config.yaml
num_hidden_layers: 8
hidden_size: 128
n_experts: 128
experts_per_token: 2
d_expert: 48
d_shared_expert: 64
hidden_act: "geglu"
moe_layers: [2, 3, 4, 5, 6, 7]
router_score: "softmax"
normalize_top_k: true
routed_scale: 1.0
balance_loss: 0.0157
balance_bias: false
router_z_loss: 0.001
n_groups: 8
groups_per_token: 2
init_std_router: 0.00815
lr_router: 0.001
vocab_size: 8192
norm: "rmsnorm"
norm_eps: 1e-05
tie_word_embeddings: false
optimizer: "laprop"
learning_rate: 0.00165
beta1: 0.9
beta2: 0.98
max_grad_norm: 2.0
batch_tokens: [65536, 131072, 262144]
max_seq_len: 768
train_tokens: 418600000
max_steps: 4416
dataset: "wikipedia_en"
Below are experts of layer 3 (counted from 0) of a mixture-of-experts language model. Rows are named router (the router's row for the expert), down (a neuron's output weights, with its number) and show model dimensions 0-127. Each number is 128 + 24 x the weight over its row's rms, rounded and kept within 0 to 255. Numbers have three digits each.
After each expert's rows: a language model's description of what the expert responds to. This comes from a sample of Wikipedia text that the model never trained on.

# expert 35
router:098162106147152157101152151158100119102096149099102111104117115094099148141100142103118155115105149098133152105107157154102156098152145130103149151109129153097150149103130144106142099158153143147144125099150156158157136157153110117112101153150156103097163159097143155102147099152151152154154107154155141107087142154121108154163105105155155107103146166150158103105155108107105160141107
down0:096132150141109125101122101170102098106121090124111102071151132147119142122145101106132107134115087114086090082159119078141153140098096144146145112192134122132120127177136099110156146145106126127124118137119140127120099165136166154145153149155158165103136113141084129124164116151116096132093150129111095143141115119142129117143157127130167063143120110115154151128091170157113130109122
down1:182115173137157124136131122148148085150125110147150092107140118143116142135113169112142147126103157109167127156126172149072130097161140180124142157094142113137167093147151151166139142145146111099150158133118155124136148147106107114149097143096112133158124138153095102124106101156098126126159091069098147124151104132105113133138103128102089158138125123118103150140123110177083127145113
down2:128126144125132110152140119093109083127120154121154122116105160095144136149102172117096118113090104124110125137138111114115147051158097154112162119117143140132144094184160130119079148130150094156093119095129118072107132128126112144130136136167122113172165164127168137128100107101115105146127114154123127155149121134165099118152131116093151130118147112136167134164142111170115068114124
down3:084152146092074135135162105120104161089109164131123143146108094150130103149145127100121144117146118081118102138140079098110119153135099131140159095141077161139102121155164115170119107140140134095093113129145102116150129115143104114134128119137122129129127143095112158126132118132076079144122129115118100168160099125155083094102113165115098118113121133084148106143112124120176112087157
down4:112111094082104145141122126128152164114126084122126128163123131142146169130101104102135108101157122180102118134129156138141088149126165106142076154100166133151117145135111177197110133103146129099142157174142113103128117153113136206123140126121164109170143164139146105121093144135173166076149104105142117133100126125124133091134148143100120134121133125132123143134134148129131125153137
down5:132155137133143138135106153157108114134120153123100133105164155095135116098114087134140105142134154141123114160140188161128098182101136135114101098114155131118109155134101155107122117102146089109139133130089120127175139167108141096154123148148163124114137094141143132135160102093086127076161174099120116108085121170151159135175121130153134125168114167107124144120140162119084122134099
down6:168168136146116149113147117163144106123165138168123103161142142149112190122178160155127119141136123184135134124091135145119160129131116130136165137151125130181131122148150084123129130127184195088117112181115133128136113145131104127127120144148115102165151139176139146131117135125133181131128107140148122156106101115152105110097133121108139102134145139119116183101131155099099133149162
Description: Opening or middle syllables like Mc, Mac, ac, Ar in names, plus conjunctions and prepositions such as and, with, under, along.

# expert 2
router:103166111147144152104153141162098132099101156106108113103119118100102153140093142100107158123105155107126154107102140156097157110154150125100154154103154139100151148100134142105147094162156130151148125093154159154155146157145106116136111155141154102092158138102151156107155096153155143155149110154148155105115149154107109158159100100159154102104150163156153107099159105110100155140105
down0:127098152141121064101168095178097138113122110082121153172110158129087106101153125136116137126123092157143140098133124144138143097155113134095146145158125160137111124130165141086149113135135100135116102166153147159136137130109151092100129119121116123155099121092135140165110063130122167122103142127155130100099169162105165121128095120128171152152101136128139165118101120124127137086115
down1:118114072151157081106099053099122183140126123150145136125152132120112141128167145162125155165126110117176156114138098136105159122143140103104147118123071141115096162137140138133135133137163095129137086129157101144108106126167117127104134133096126105154165108126088161143133143155085139112160147127129118088112089135129140109094132124090123100125116137144084145099128146100136156151132
down2:104083167088100125090149143138132101158112116151125121160137116121133136166105141152152103099138086109075099159135132145092179127106119110161128156121144148130123146139115123152127147139079135148143109132100137079160143162128122117155159156133110136091131103130135156140087155130119128151159095123188135146132115110096129109170149112118107101169083112165144093144142136160140169121126
down3:137149136108141125088122116093130117101128132094123172140132105142119111125157155174145170131178103078101170113099100128128142148170117134120129133117160130144134142134116073089120151133157135114127114061114104100139109118139176105137142136124153090111121087117139146089105130147084142168150155137116157126099162149117079125141101109110118174119120097125150113152151134147089142105113
down4:093162136135147138115096124120132135140111116109103124115124142150107134139146130143112159121094088113120142125128140134110131135098115083122123125149182147084144119073099106086132128169093124139120089108134126148164137116127099104159144115100089146102128161133100107125128138096093137150138193142095105103109122120117114159131080099148147131153066172097142132102151154135072144156160
down5:137103113142127138146148125160122131171123078061150138140094153113089112134149137095147079115163116095121114144107159149110091093117107143142082099149139140130083127109127126134144133160137135130135155110072137073121149121148133154144124141115146106084146168098139117116122114108127167142121110106117122068089159154107141097144141127182171111159110130135130131152145116109152119126146
down6:136127174109101149134129129114128095121134149141116122112126118101118134147084127125114122157135166170093125127159133082092123131104091134186107105119141125146142114138092095123134176104104193110109130104057110132105170136129112121140124147136140140126091130157158126151136141115117123122126100104109123167122161139092092125178173152154153136111179111108142127178094149145126134111121
Description: Word-internal pieces and stray capitals in titles, species names, coordinates and tables, such as Ré-ali-sateurs, spinos-is-simus, Os-am-u, 81°-5-0′.

# expert 44
router:112176115146144156130160155159099150113092158116091118104117118110105131141097137119124162108116152091158154095111130149097150087161156131094157157110131149111146155106143140099147104154154145136151107117165160145153158159139096135126098145151151099095155144103142160108139114159150168154153124149146150117102147155088115154166097110154142108097154169142162106108145104117112154145107
down0:134117122133106121154166077116148116130123119121119128091116104123137130125126136131151124132074153140156102124147112154117108142113125121130139184082144093129135132108145142110120147118142107179102156180114122135122132067113139119150067174165083116146137158178127097122127104109132118105141118134137162109124091158097128120112157178111104172164165091110139157127139153107147156152152
down1:131133110098144142141100148156130149142135111102133151125109168116137137148107124131119103126094073095113135138141125109131133145153137113122112126114132125163125118168152133122134142156125149126145136124081108091176161152121140123124157125111131094121096163121169158103152176101205158128145161108150162114075113153167137082107085126142151119103126134181116141146138128147198118135134
down2:176142104137110129105101158132163141116103115145137145097128157118101122125116142110157141120139106133128132092128081102076117109130143125154175113140113136128098085105135116061114129148117121137125100143154119178079145128115108144086155191139137136193157143143159123181140144122119118130135118123115131083156164158138148160114128125113144116125150091088097129141155117124101110148099
down3:136068121142123124087137092120137126100132136130148127125121122131124122200131090150158160076117135157108112141146144123159126124120105167109121097129129107127141131136148136075122159124097113113143114168130124169134157128094122143102127108153168166131115105146142115148101111113141126148140098102175136154169120143128150133127188117137191138115130104110083139126112163098108149141066
down4:135122118134111115113159110131124141151163138110095099133118154135163113124104122093111089132175126126085077115126155147175135134110089148108127102151109136138152170137126081159157128140089152159161098125139129167104152126138121128100172099068153157117096091111131135107117084098115127116138157112135130132135124121136149151119133133092168091139106145147108137110083146154109140078084
down5:093133094139139190156134120142143164142088124164134116150146141145124130129110139125134192084136121099159141132104079112123124103168120126147110121137122082105098169076118123149131124128156138101132110107160137116162130132132103168121135130173145144102120126169147144131169152163140193152134159133111131099115132163167102122122092110160117153127091154135124129123131112157133143167159
down6:101145113084146076127087105137134124116133099119134122150117135176136134133106134130111111117139117130103130136180167073194091111126133100114128146120138127132085109117142171129140103149074101131122086140092124181119165109148139109131133106084106120100125124101115103133102123132120094120113138101121160126147118102130177134119139116107162070114111134137133157175103168130101147122152
Description: First names or their opening pieces before a surname in lists, casts and tables, such as John, Robert, Henry, Joan-ne, Ed-wina.

# expert 47
router:105156104149153149132158140149107126113097147105121113096117110103110144129097142115161165116110163100142162098107125146089138118148127144111150171079103139110168166100156126124170086151147119136156137126175153163146143143138110126121124154151150105102144172099146155104154098135146138165155122152154155106103139152121115146153122096168153100110132161139161111113164096112105172138095
down0:123102157150142118167124081107121095165117091095139083139108162124110103120078125127139122110118124101128146113124144129090176094122123134155170144115145115155150178113120123113144135137124118124092099099133130140128141169150111125089171136101160148142117152116149131115128159128166099193117098104164142121173171165134141153119139137135131099107122139147143101112111114159151171125179
down1:143113126124125146097160131131124105083114155106132098131147101139093139122124163117155113143168087077129168091081129130145121125120146106156090171176135111133134124156149105121136123087091130110172066097130149079096117089141129131133155157095116134148122148064109128083099121119111156112108130127099145133138103114089092133146128102145166107114125158138114124114124110112111133147138
down2:100135069132121156140161073172133140156150141123122127100099123138143155128132133143103129129112172121131153115120146126139106113115129132151121124156121120143081124131085168136122100098151128136139172143068100174108156105126087175136101109143133156093109090171142109149123143160130168138135105162110108163110146098117120099075162111147129103111147153109083145119106104147130151121122
down3:083152152119137096093143118159116099095129109100116137117163162105125108127130136094130094181112152116123168137156117144125100119141154097117095123122129158147132159171129105103143149140107156144146112092134119138118132147150135109197098131132135130129125112124147146115112106132130094135155158135140163121142090172129156140160124117109159118094150197119091124113098117169136091152063
down4:089117146139138116167110107130130179135142119074111100105092154162097105101148138119091115103109103172149141129087120150132144109164145122106127194114127138149123129086148147122126128136124143133125168116118149129118150139088114130156138063140084120168137157123141109112112148112100108170136107139122109175119154125145173102157145086168142123137159143128153166131161102113132144109124
down5:153104092122122143110081102127104140114144118136125086148137131150110129079100129130147088149134140114089101145135145152128179175127115122103085127157106142145145124158132135194143117102145133141132098156150157161119171094125112104092155133115123126089152156157168138160097143121153142093176129097123124106142106067130153172106129122142149144113117136105150119119172143139153156133134
down6:098137124147118098129097138133122109137090125122131092116183145164161099079114146110094126150134130109117080140153119108135130159087086103162117091151141116122132150122109121079153097138145111154122151073162150137083144125142148128152160125099140136110147091138147096123139122151125130089067172142110152127135109097083126150112121117167119146155117111107138150111101143122079157144136
Description: Middle pieces of personal and place names, such as Ki-er-zkowski, Ro-der-ick, Cam-ero-on, often ending in er, ler, man.

# expert 5
router:106144117147147154129139136156102147110088154111101104101107119085101143137094135100081152111102150095118154110105144148093153083150157126103146162115136128109146140112151149110150100164148109142156117091146159147153153150152103137125111153161154101097156158109144151101154098160155140157148116146165140103105140154097107163163116106158151102105141165159150094102144105101118151145107
down0:127144122095154139138122114124178152123116130118136119132117155127092113152089159091120146108169136117134129121097141125099166128137137144153146137163164116186149128123131128107079105149114127132150130088135132076165141065196119108124150124133058124152144130136162101142155130140152114149111118175123144116073172164133123115106168127142151129110143123126105135140160096116148138109119
down1:153118133154108104128185158094120094128095166177155140150146123124150117087088149074119096122138116092123104132142164107130141127085119110143081135154171125126138145156124110115155125122128138125154116091189166134173135112112153146098137119092148132123170165141133110126102130125136149110115124099129116088104118154127131148128179150111155138159095138130110145169100133084154143137129
down2:147135154131120140125104145132152142110125105119135106152120131093064160135126160131167108123166145125113135164177128122130094122121167086133090145079124164081119169111118128129161115093120098156103105117139141138162115088140120107127136135105083187158127121149091130104096149113106132121123159141129135101159109144124118116118107145112154112126099163162159167138122153179127138093170
down3:099145136115128133148162178105089110140122148150153095131144125169156094118150127090109142148095167145083138139112133123114152110126152125152063132171116134111121154109110108134133132097102144154150078112146169170141096113120131138140143137134120119166150092085129115126181111147152144099087170149135152103135113093101126147149101136090126162118118115130113153112135157117102180110115
down4:122132154133140156119147132132102135103132120108106138097127125067115140128108094114137109095059158101094132128112120118142121131092159125126127117151141143117096121139143108114142143122155119125125105116136093147130103135128156160114104195156152147093078106129090089165112156125116135114123113119120147075141170167137153134115137053146159097151137113081125153125119093103093161132151
down5:164141121086140117125094136155126099094129127124124123098122109109141091129143147094115140121121141146142157135102135154134152094173143144111106162140095135096137123127120155112106132107126118102128134129073134065115134129144104194163190068128137123163160140109105136132139157093141107112149133103108123157130140130147114084079121099113086149149133104086134142167155111133129094129164
down6:096129105125143115073115101143118141108148078157150136115130095109109103170155146140148101137147140145180131137170134127124145119099144106155099139074124137130111133128121128138087159132138093114102125114118119111130103172094165092190151133107147146118145116089116140114122146127098116156115134084117106146101098115115131148155115082181096157132144118111142165150136090088107132138089
Description: Subject pronouns he, she, He, She opening biography sentences, plus born, Personal and Spouse headings and other stray tokens.

# expert 30
router:109148117149153162115149130157097156120103155105105100104109114095093151148109139103148156131115154108134153113102159158096151099161163123098148138086148143094149143097133146102154106154172131148153133110144169148143136156155107118123119157140163104101148138101147154119160092145148135148147115158147147100089153156110095151158091109158154097089146156135149090100157113122106149142102
down0:100099082165153120171093143129173124162099121132100113104132132155135107161152111151140117170104132169166189105122164149114135166150097178140166081147122114124166110126118155139128109160130105146115115202107134116093128130136167143131161120084159161129142094141120136096143137161149127125133131129145123138129107105140162121119142108119151177114129131129153119116146157126112116115141
down1:100120085090126152146116087164132116131120099151132121151102140136124102124143078122114121069134138082089097188210080157153145153115119130115117174125095125111106106128137128117091171148097102126100107153121129140130113132150115120116168149138132141140162153127124158109105160162111098128093140129138109136116134110114136169129113134108082110115129111132148126152162116110121089126107
down2:105076125150109113134088170120168130114178095135133150130155112099113124127133131114123134180118148140095133120139138147169126169089159162139112137156141176108164082154122100142121157123135144156151071149158090115121124138117145129139102139085137131092133111153120111138139095102122156150127110140118145139153136105153130085140154151129165116149142148129164170124105133120202134120112
down3:160123169147138133133155172150155104178160113129106111132161148149172143121170087083124116140174120120113126115149125089143091138130152131143113086139164132134128109154122112107128113156119130128139178100105108126151123172123141121141127151118177123144133151144105109158133139126136139102110183140063109152117100104171144148141145109111108118105133176088114127162153116162128132114170
down4:134155161141137119143118141147108165120087129105166075097136144148101141112135169118105153117113134157105116121111152134139159137107107093152134160130072113141115121095073140100151151101111143085129111114140133153085145140122153141115124117140126144093114107121150142119093129088123136060113095095140139071112174104175133089142107138136162129133144129135147120152063140113131121126134
down5:106130120145127126091084165119156079058153172130127157140102141124145165121143175105106146096113137091092138148165107164090118150166141125168107095130136131121150140137123093156137142127153095134139127117143102138114096097112140120127148166099134126149176103149117109075111113132089139112120110139146132082140107145111177122148143162148142158132143123127095116133150126133105081119122
down6:149171124072146138122139112141133154149107097133116130154120073168136120116134140117148113089158141107190114162141133104137140152142118112127142153100136109138166123154137131143122171112124109114151131148120112158148152078132143097120142100148102126169093140109109140185129158167166123140099135141151101141103166147156154130103132127176106109117132130107118125163149117076087094164099
Description: Small pieces inside names and codes, like the c in McPhee or McCarthy, Greek letters, closing parentheses, and spaces before numbers in tables.

# expert 54
router:101156107147149160117155145162095141113100152101105112098129109102099145152092147106125157114110156102148150103108159154104154098151144140096153146105125152105148159106138138109153104158151135144147128100151162151152158152146108115127093150150148101096161136104135151112157096154156150159154115153162157105141135155106109159150104100163149100101146170147158099095160107108103165135109
down0:098143175147169110121142100138116151096162126173085139102160133123108146135154102125149160110141134127121127098128147127140150154132136132151120144160102169120090149132098110147121167106137134151093107153112134160124159165133099166101114161188123173158149111156161132159148141156120146133118103109130141119123107149111127119141171144079155097148136120105126151164157127108123158190157
down1:109116116118117162159160126132176158145162122116143117136114122157109150145112104087146129117122140172076099162152151108129146112143083126109110131137123132132097118140146153129140183106130151146122154147145133095109168168149115140160116184188116129104136132140132131094148141105150143127131084105166103146134180126108104120097145146089091158139136112109162124148106128173170103142152
down2:141156153154152135121103150115143097111079140135122144163153135111107158179085170109123122142135110093135133119138125119106106163107142098150107128126148108106167170145107117104128089129132112136131154128168151115141074170087135142136120112163094087118132076132083129100144067100143148131138157178126140092121160138129114163116096150146109126101092139112127089133142138124131113130101
down3:124118132159114153126114142151151144139092131116114122099149131139219096134101119125118115154098153138118114135096115104142125146164178114151118139139117153137113131134089120103121146109159102141138103109169121149074153125090121127140121152165112122136158170165071117175139118130126184074125117150146104112133133110111097167154108094125133110130151142169143155127091111132128106131092
down4:113122134141102133111126138127118106131147122148132159169140117153164115106158136132114155074117154075124145150136105110164146099113197139127131179158141139124136157125156110126158097156120193122126130154125160172121154106142115090135151151143179126101104109133127132142116131119141119137130153099117127098116174104136170154082114145124163142071157111148105148153141153146160134163121
down5:175123143133133115101117132077126164154164117114176099126157136115079140138084149079110139139155134146111123152120148113083159104130128102149087133157165129115135113108151095162140149120134139151148153123156119143122118139141072145114131107115117135218088148154107143122114113161132125114101099146101113130155096151126137138098144117128126118132136135112165138121115152088150110140070
down6:135142141132183154144092127103102128130106146080158151160121133156107135099128149098152143100155126129135108106130154152134124068144157097136119186145138128134133107122128152147126134155103089113126111125108126090121138156109141141096103144136116149201108130158148126105103100138105116139095140150126144165099079099115153145125152122137152111081135112075133130112190178136136112144132
Description: Subject pronouns starting sentences or clauses, such as It, He, They, She, This, plus some name pieces like She-ldon.

# expert 12
router:109168115159140145101150125159108115110112150117097121103129113079113151142107148105110147135098161105133155099100168157092166102154128148108148154108138160103159158104142139116133092157153151161146138113140167154154147152150088112124109148140172104096161156100135147116144093148146145155144113154162132114104144145121109158150112109165159092108151172132153109095164102107114146137102
down3:164156139174121125137174140128132099148148094167146105149085128096129135155143133132128075131073133101092148151136140149106158143162132145133095133073125093159124095149167122122123123126153110125123142150087132108109124158102122157161131132116151073119158170099151109133154145102135089132135139095131123150132099137165107110088142093138125138148127144118157105119190109121160151139131
down4:106098103114128143077136130128151097103127140163124058127169123108107093169117122110125131158122163158104132116130135128109130132126155139136191105149154095146104145127123156145134165147151125075136133117134093110125097098130108092121118139093128123114135111108153106151162125160095103096094119173126099118134152153133178148122144124163135106146067143114128115157127158071128148119114
down5:118127135164147161128066156141123110133129107101115156158115127106133160129137156135088105144169127114119126152132153157137146119140157129111087156156136150126132133165105155170129130096178121162135122129113150132118120158067120076117122156151130102156095169150134146145117103163137131138089157152129116130143148125127159107148170157130128116204118143112116156130147106101164094088147
down6:198099119115128149116127141136065099137111108097121174129120147139148155159133104106135144147131125104138108131121123143132159101108157148133136090086155112142102159147139126132127134122125154099107118134096108139168143099127135109110137150150106151118154095151160180092138086160134116125135131144123076145146174163125143147148112170091110173125141115127100100155093100141176096102116
down7:163100159143108151138106118133128181121074150106140122142121147124085157061140119166125142121170121117137161133127096097123130083154168123114121117137152176167146147113119095104114106105157132128092139126185119126154147121151131135126157162111147123124120152129127174152096124180092157164147103107139140130148177142121125132125094130158126158160135152131115142103139119161124089111122
down8:177121185077128163101119094129110122104138117150102139110107128101120134083103080152126174088109113103116131143151134103129148090119132139123156154155094155126118149165142122153120121093129089122118106120119110156099135111118129105098148112176131166124156116124178145167143125151161114143157147168163154105125112120115118137126143138123132138111106126163162117140165121105109131079187
down9:096114112138130180129096167100174151135130130107111102084117109154111142131132118145163101109107105096117090149143091128127107124077128111122121146164157117126083130137146142118126108125122140155144145109128126115137136116091101153149151148118167131112102140142102094120141184179106118215152154118106091112110139124114159140160132173142144120092117104145119126084128124154105135162134
Description: Mostly the, also a, this, each, entire, every, right after prepositions such as in, of, to, on.

# expert 37
router:118174109154155141119150154149092131104092156118099107102101122111106135146105136101164154120104153120146149094097150149104142109158138147108146152097155147102140144097130151108147110149148123147149129102160165162161124165153090118136102161157146112107160158099132152096152114155146152153165099162139129090113156151146104160148096090153163111108163144159163122106149108110117147148110
down0:101110117188099124135159087124134150175118150117129126110113152153121165131165110111172129135163098149105089097124131152118096155139125116115134095149154092165120147091143097107141113147130131137108107074170161117136107164129157111167143111105122194130145112163107135138091085125102121151096134119099107195093144139098156143140148132119130106139142129138109128111132142144118107117128
down1:132115173097144097161095120090161161093107124127155128108127138116142115098110125174144143128116122132171114147132117119153122159145149195092121120101155105177135144130114117121151157108085124132158123138136128118179176098137103153122115117100108148125133081169151119109123109149157115140152091143106119092129117163149095171141162165154124121084089098132106098128097116117128131134115
down2:133094125104105130128117126115144103147153084161153110117160096140081106143086143103094075103131124170145127122114117111132184150157150127140154165138120081115115119137145114109097130128107161127105127155079123112104142120091169108102136104104162181083126123101136148132109167075123125113139099130193124122143145130131133129123132131150145150140147161137137138153116144111157172126093
down3:097163104138066133109095127154107140068114151133132121097117071101109138139146143157116135124113140129089116114128149110141110112133113104093123113159106110117115176157143165129134167144132093103112083093083134168133137131149142075132111077100146153121118149112116119088146097123138116115126162129164130128153125088109148131110093112119135105125120139076130130119104105068113124101130
down4:114142104140125126098111134135159123167158152166135102132135117144119158096192132111130130144142144177125110107102108161175152139139181122160136121176128103105141092114136104132144114145155132148155163126112157156145115102104109122130162099145124131131104131125164154145102127074070092101144110117147118146063113108181152137161136136141160142125105133095094129129137162142148113147134
down5:151115110166141170145181115145117140134144114154150089136137140144133130099114080090121059135165143086151106137129134091120142130132091127169165179148081145138120103148097159156131130110130126150165148165150113125101137126106093111089118115155165117130098145118147102132116095168137117129089156103166126146135130101141127146104163114129156143148150114114122123143109157117129134111070
down6:140089122116094094133143099121174170149145073164147155157148133144162137093139113109079137076123101133110170103155114125142147109115101114117096148141159130126105125137095118152116098134129089161091132130128149149117120125121138127149109149125130089100160128169152118100119156078162147137076143095126137073146169106168149117137142126127093109146143147143104154155130134102127154138135
Description: Short letter chunks inside names and foreign words, often after a capital letter, such as Mo-un-t, W-u, W-end-l, Woulahan.

# expert 21
router:087151099152167147091149130155098134098102150111096117094115118104119143136091132105093156117108147102120155090102160151103171106146169136103155140118144149102144137102145137107143117152160143153146140083136149151147147161154098109102105154160150108090165150100154150114157092157148157154149112150145142106129141142089114161139112105150149101111143141159144112091140101105106163139107
down0:124148133147084097117097142131149104126144130103110126126118158077145158154131124144092104108122130124132166153164106175164120105108131131130120116149111103129149063119139102168127188160119125115138161137108132119132145130163132145113118110145158144151151075135138147162123094143128125144130152148167124093173146079113114105123141174099152163111129121133102170123102130154119194109137
down1:170105116174102103193108140106144099124140139108141088117087128125120165097114157151151116087108115128138076105115127100145105115101165139094156098108156134149162117130083147121164153115139100099141155102146089124119151110108113155086130084131099129053147109146119115145107119124146136148143126124098138103122147120125114114101158114088119114147150118146137165140081131132143120145119
down2:080111134124092141142159151118147085145106118119124137118130124111102149135130107113103081082105110127165111139131131109146109134153124181148147111081120145128118110118152157102098073143095148106132131099152091145121157148158118118069121098130197079124136172106106106106096087125105107133139135113134149164139136116135102112119115089138122114131125137125112065126145170132148130110141
down3:156112159129150140142126179113109141132151142146113148125100157085140091125153076143151167146136104096111071127134139103172105155086119072135115139148142149104100137122116125111117122124147131132129154078171126135176151153105110136123085142094133113111154125110113098106109072148093107084156126131157091142130117114126126127165129106125119171151151133098145155128093107093143127127132
down4:090148129109097150126147095166105142115106102118172130128112128123093134144089109118119123135130158167099149106138161138139148088132120144126169152151094101151124093152102152134155136124140180178147134151129064127117145127144155123102139093129117141115098125128109156113161118158144124141091106132125133170135104118142164126159203138157140106114111122144151120103120138114071127119183
down5:104159168152105146100167186139126113110096103094130105137142109168138094119139146110131149152135090125170105135126122134126095105161139144094109145144130146147121152161123157169133134063164111157120108124155096138116150095125159120128136131144136132102108148140115123142131180138131132095110150126113074134105135143109098084122109124135119201123147171145122122142174147122118077134138
down6:126129101110164145101091130118149103152131140175129103147131150106118107145090135160116126117125209162168134136126115116132129136118136135130162183078106127134128126122151114099127126136121146103128115145132130144116115148152134174116135186133103100145182166139164137127119137132170150129149124097134117132161133132188128113060128146144145135143162119130105087132116110122158170134077
Description: "and"/"or" joining paired adjectives (social and political, cultural and educational), plus superlatives and degree words like best, highest, slightly, percent.

# expert 36
router:112159103147146150128153100163095148111094146128105102112121110094097142140093152099094152117109151103131176104099126154100158094150149143088162141112102128115160132124134148099146106161167134143143132118151163155160157166154090141112112144143139099109158184102150162106158101145158155153141097157148141113120149140115117144144120115156149107107158155139152097098157107116123166145104
down0:162103129123148135161134112152115148121124192115110160167132128156151127126133150105124114099114153134115114157104110128096101113148118088113136182140190149166152123101145123065138129144132136154152173128190134096129128152097130101143113148117118176142170151103091169109150165127121155131115114134165107138124131156112138101090130120112096117122143123149077120155118091124118149137136
down1:100140122152097141142122120136169174124109138126069101140174155121137164091085107136122142125120110170161152093122125082140169156104114130098113133085152151116144136097122147120150128137127124147118136154115156173111144150154141135124118122121146149120113173136182121083137142106150117123159093178127137139096145121167162091104186126137132115145125169155122137105139141131139162125091
down2:112160137094116120072124113145115151129158127165116127074150111064129148123095114122133127112106108134095099144117088116157133148101118103131132121163109094108111108096133112113113129095110102151121137151139126179106134121109143087123101146128132157109134101113164125133126150077072061119116133109107117125152105080116161106137139070156165127133120116118120142112095139101148155154110
down3:132143146108157174125140119153172133108102150100157098153112126104147096118107131068143143126116152116126131156136114154119131119120128175129136129152161095117129175106089153092098095135087150146153115115165158145090169115127146135125152114106163121109130125147112172125123111142087109124165144106101138169151106092144166127133112089134139122106166107128110115134141116107132208159117
down4:128158111139102096152122129110127158122187120135088099114092174124122102159114130167084125136120102143142095131148156121155101119120127126113129137095078117137111095144144109121177156168150137147145118164117164126121134178102099122148111142096159139100117131153138113124096092146138121175100123148169125145118129140095136151126130133123095154143095161117110152129082097190168147123130
down5:137121150176151122117071146133071116114107112128105154128178119130150151109135103141155119133143092124121122134091072116082113126077131115131153105134131089129132145165137093091116142120104135099132125104160151126156136114109164149111143156075155151166130144126138182114116112137171105120091136158120098117155114123088096153147119126146137124102130109167121099135176106138123151101109
down6:155155148110133119175117128118157199119095172135126130158124149124122118074159126153111141146097144121123110152117147083111113157119163171111110139178137110144156132138129142119118122147099122149111143118128122103133144147188120146134144059157102129128141124108124154123147196159122167171127133121120161104080142106168100109131115091127109136122133111152160120160155132122105140133124
Description: First syllables of capitalized names and words, such as Bre-cht, Pri-soner, Tra-p, Tor-quay, Kra-koan, plus lowercase re- and tra-.

# expert 18
router:111143130151167140141155136162106110092105147115116110098109126113100138160094145112131176110108146119154158100115143159120154114157134139122151150090117137102150142093131157082146098148146119143153144099140164158138163141150121108136105166150158091095159137090121157107148103144149143158150118161144173095125150159133106156136110097146147105118177134133160075110156105128087137162109
down0:136134129145111120081126130126120146075096101099120141147147122102147139142179082114106152093118117137136104116125116144120142094181105129123151179113136108159102128064115160152107126114126136135101115116162137111110114142150154096160129128118133107142134124163068107132137132117125071089148155119138103147073127165121138147143120127109087116125126122179131170112161074156118125115119
down1:145074160195153152098178139098143085178088106114145127121134125131120101153127135117148143110174140128138081141139167122148112137095130117127097145118139133116140151097115140140119154131138124160131114106132140103133101139118133119107105138148139112121158138093100146139110045114153116089113132130110129129138139100101067128165128146122151138094117144131133086103142159105068112119132
down2:092148128113121109100111128109131133158116177124133130133137132114188120106090107103105155135140145143132137113085122122092087123141108097110094122142129085163149179091128081117151113109120123117120100119160154180150093141097135118152146124100165120141148132131143123106095081110104141144098168115130099114098181137098103124109136129095164115106108126091158147127121122187135120095142
down3:132162150139116118094102146145120098119085133100141164181129094179149123146134126141122160156133097091179148142132152120099137138125164105120130114133127145110129164066133122109130131119134125099090122108145160084152100126151167126137110166111123119161126088115115091148143095146095121136132137148146114124154168192119126142111125157172118146141115135104156130081153154117096133097157
down4:133114145134095147098135131101125122134145108160126142158104110144129143130149137134156074075145123142122123133111114129149160147106128129139139125110083150148066123116097141126121160095086105167105131143122130143098112102117127079124164123142131119129092054131127119128066159125139142143088113093160117112141104133118124122137166161118086160087163047136123142129123125131142154128121
down5:113136149145107116098140163100126108145133152113117135145151117098122138085115100088139170146169123141127126117125128143119103131126107114124124099118113107138124131110138138089136102150096118126165099130148146177150065131109169071125090114102121113132092103128175143080196094106133107121075116118130127080135121161100152162125111111088126118121095107122107154116086106122122115096129
down6:161142122135093129112142099126114144120147159160169111159167158123119116136130069127115161177124135106144104145107129129112134157152122131121154149085103119105168136132079119129129095127098104156126103164143157123129088142125159105121086118125144119177106126115078143102144123119124109098096146113124131139116103119070114147106126112123122154133120104130144139083164173181117149152188
Description: Middle pieces of non-English personal and place names, often in tables, such as Na-um-ova, Ni-ed-ermayer, Nik-os, Ravi-chan-dra.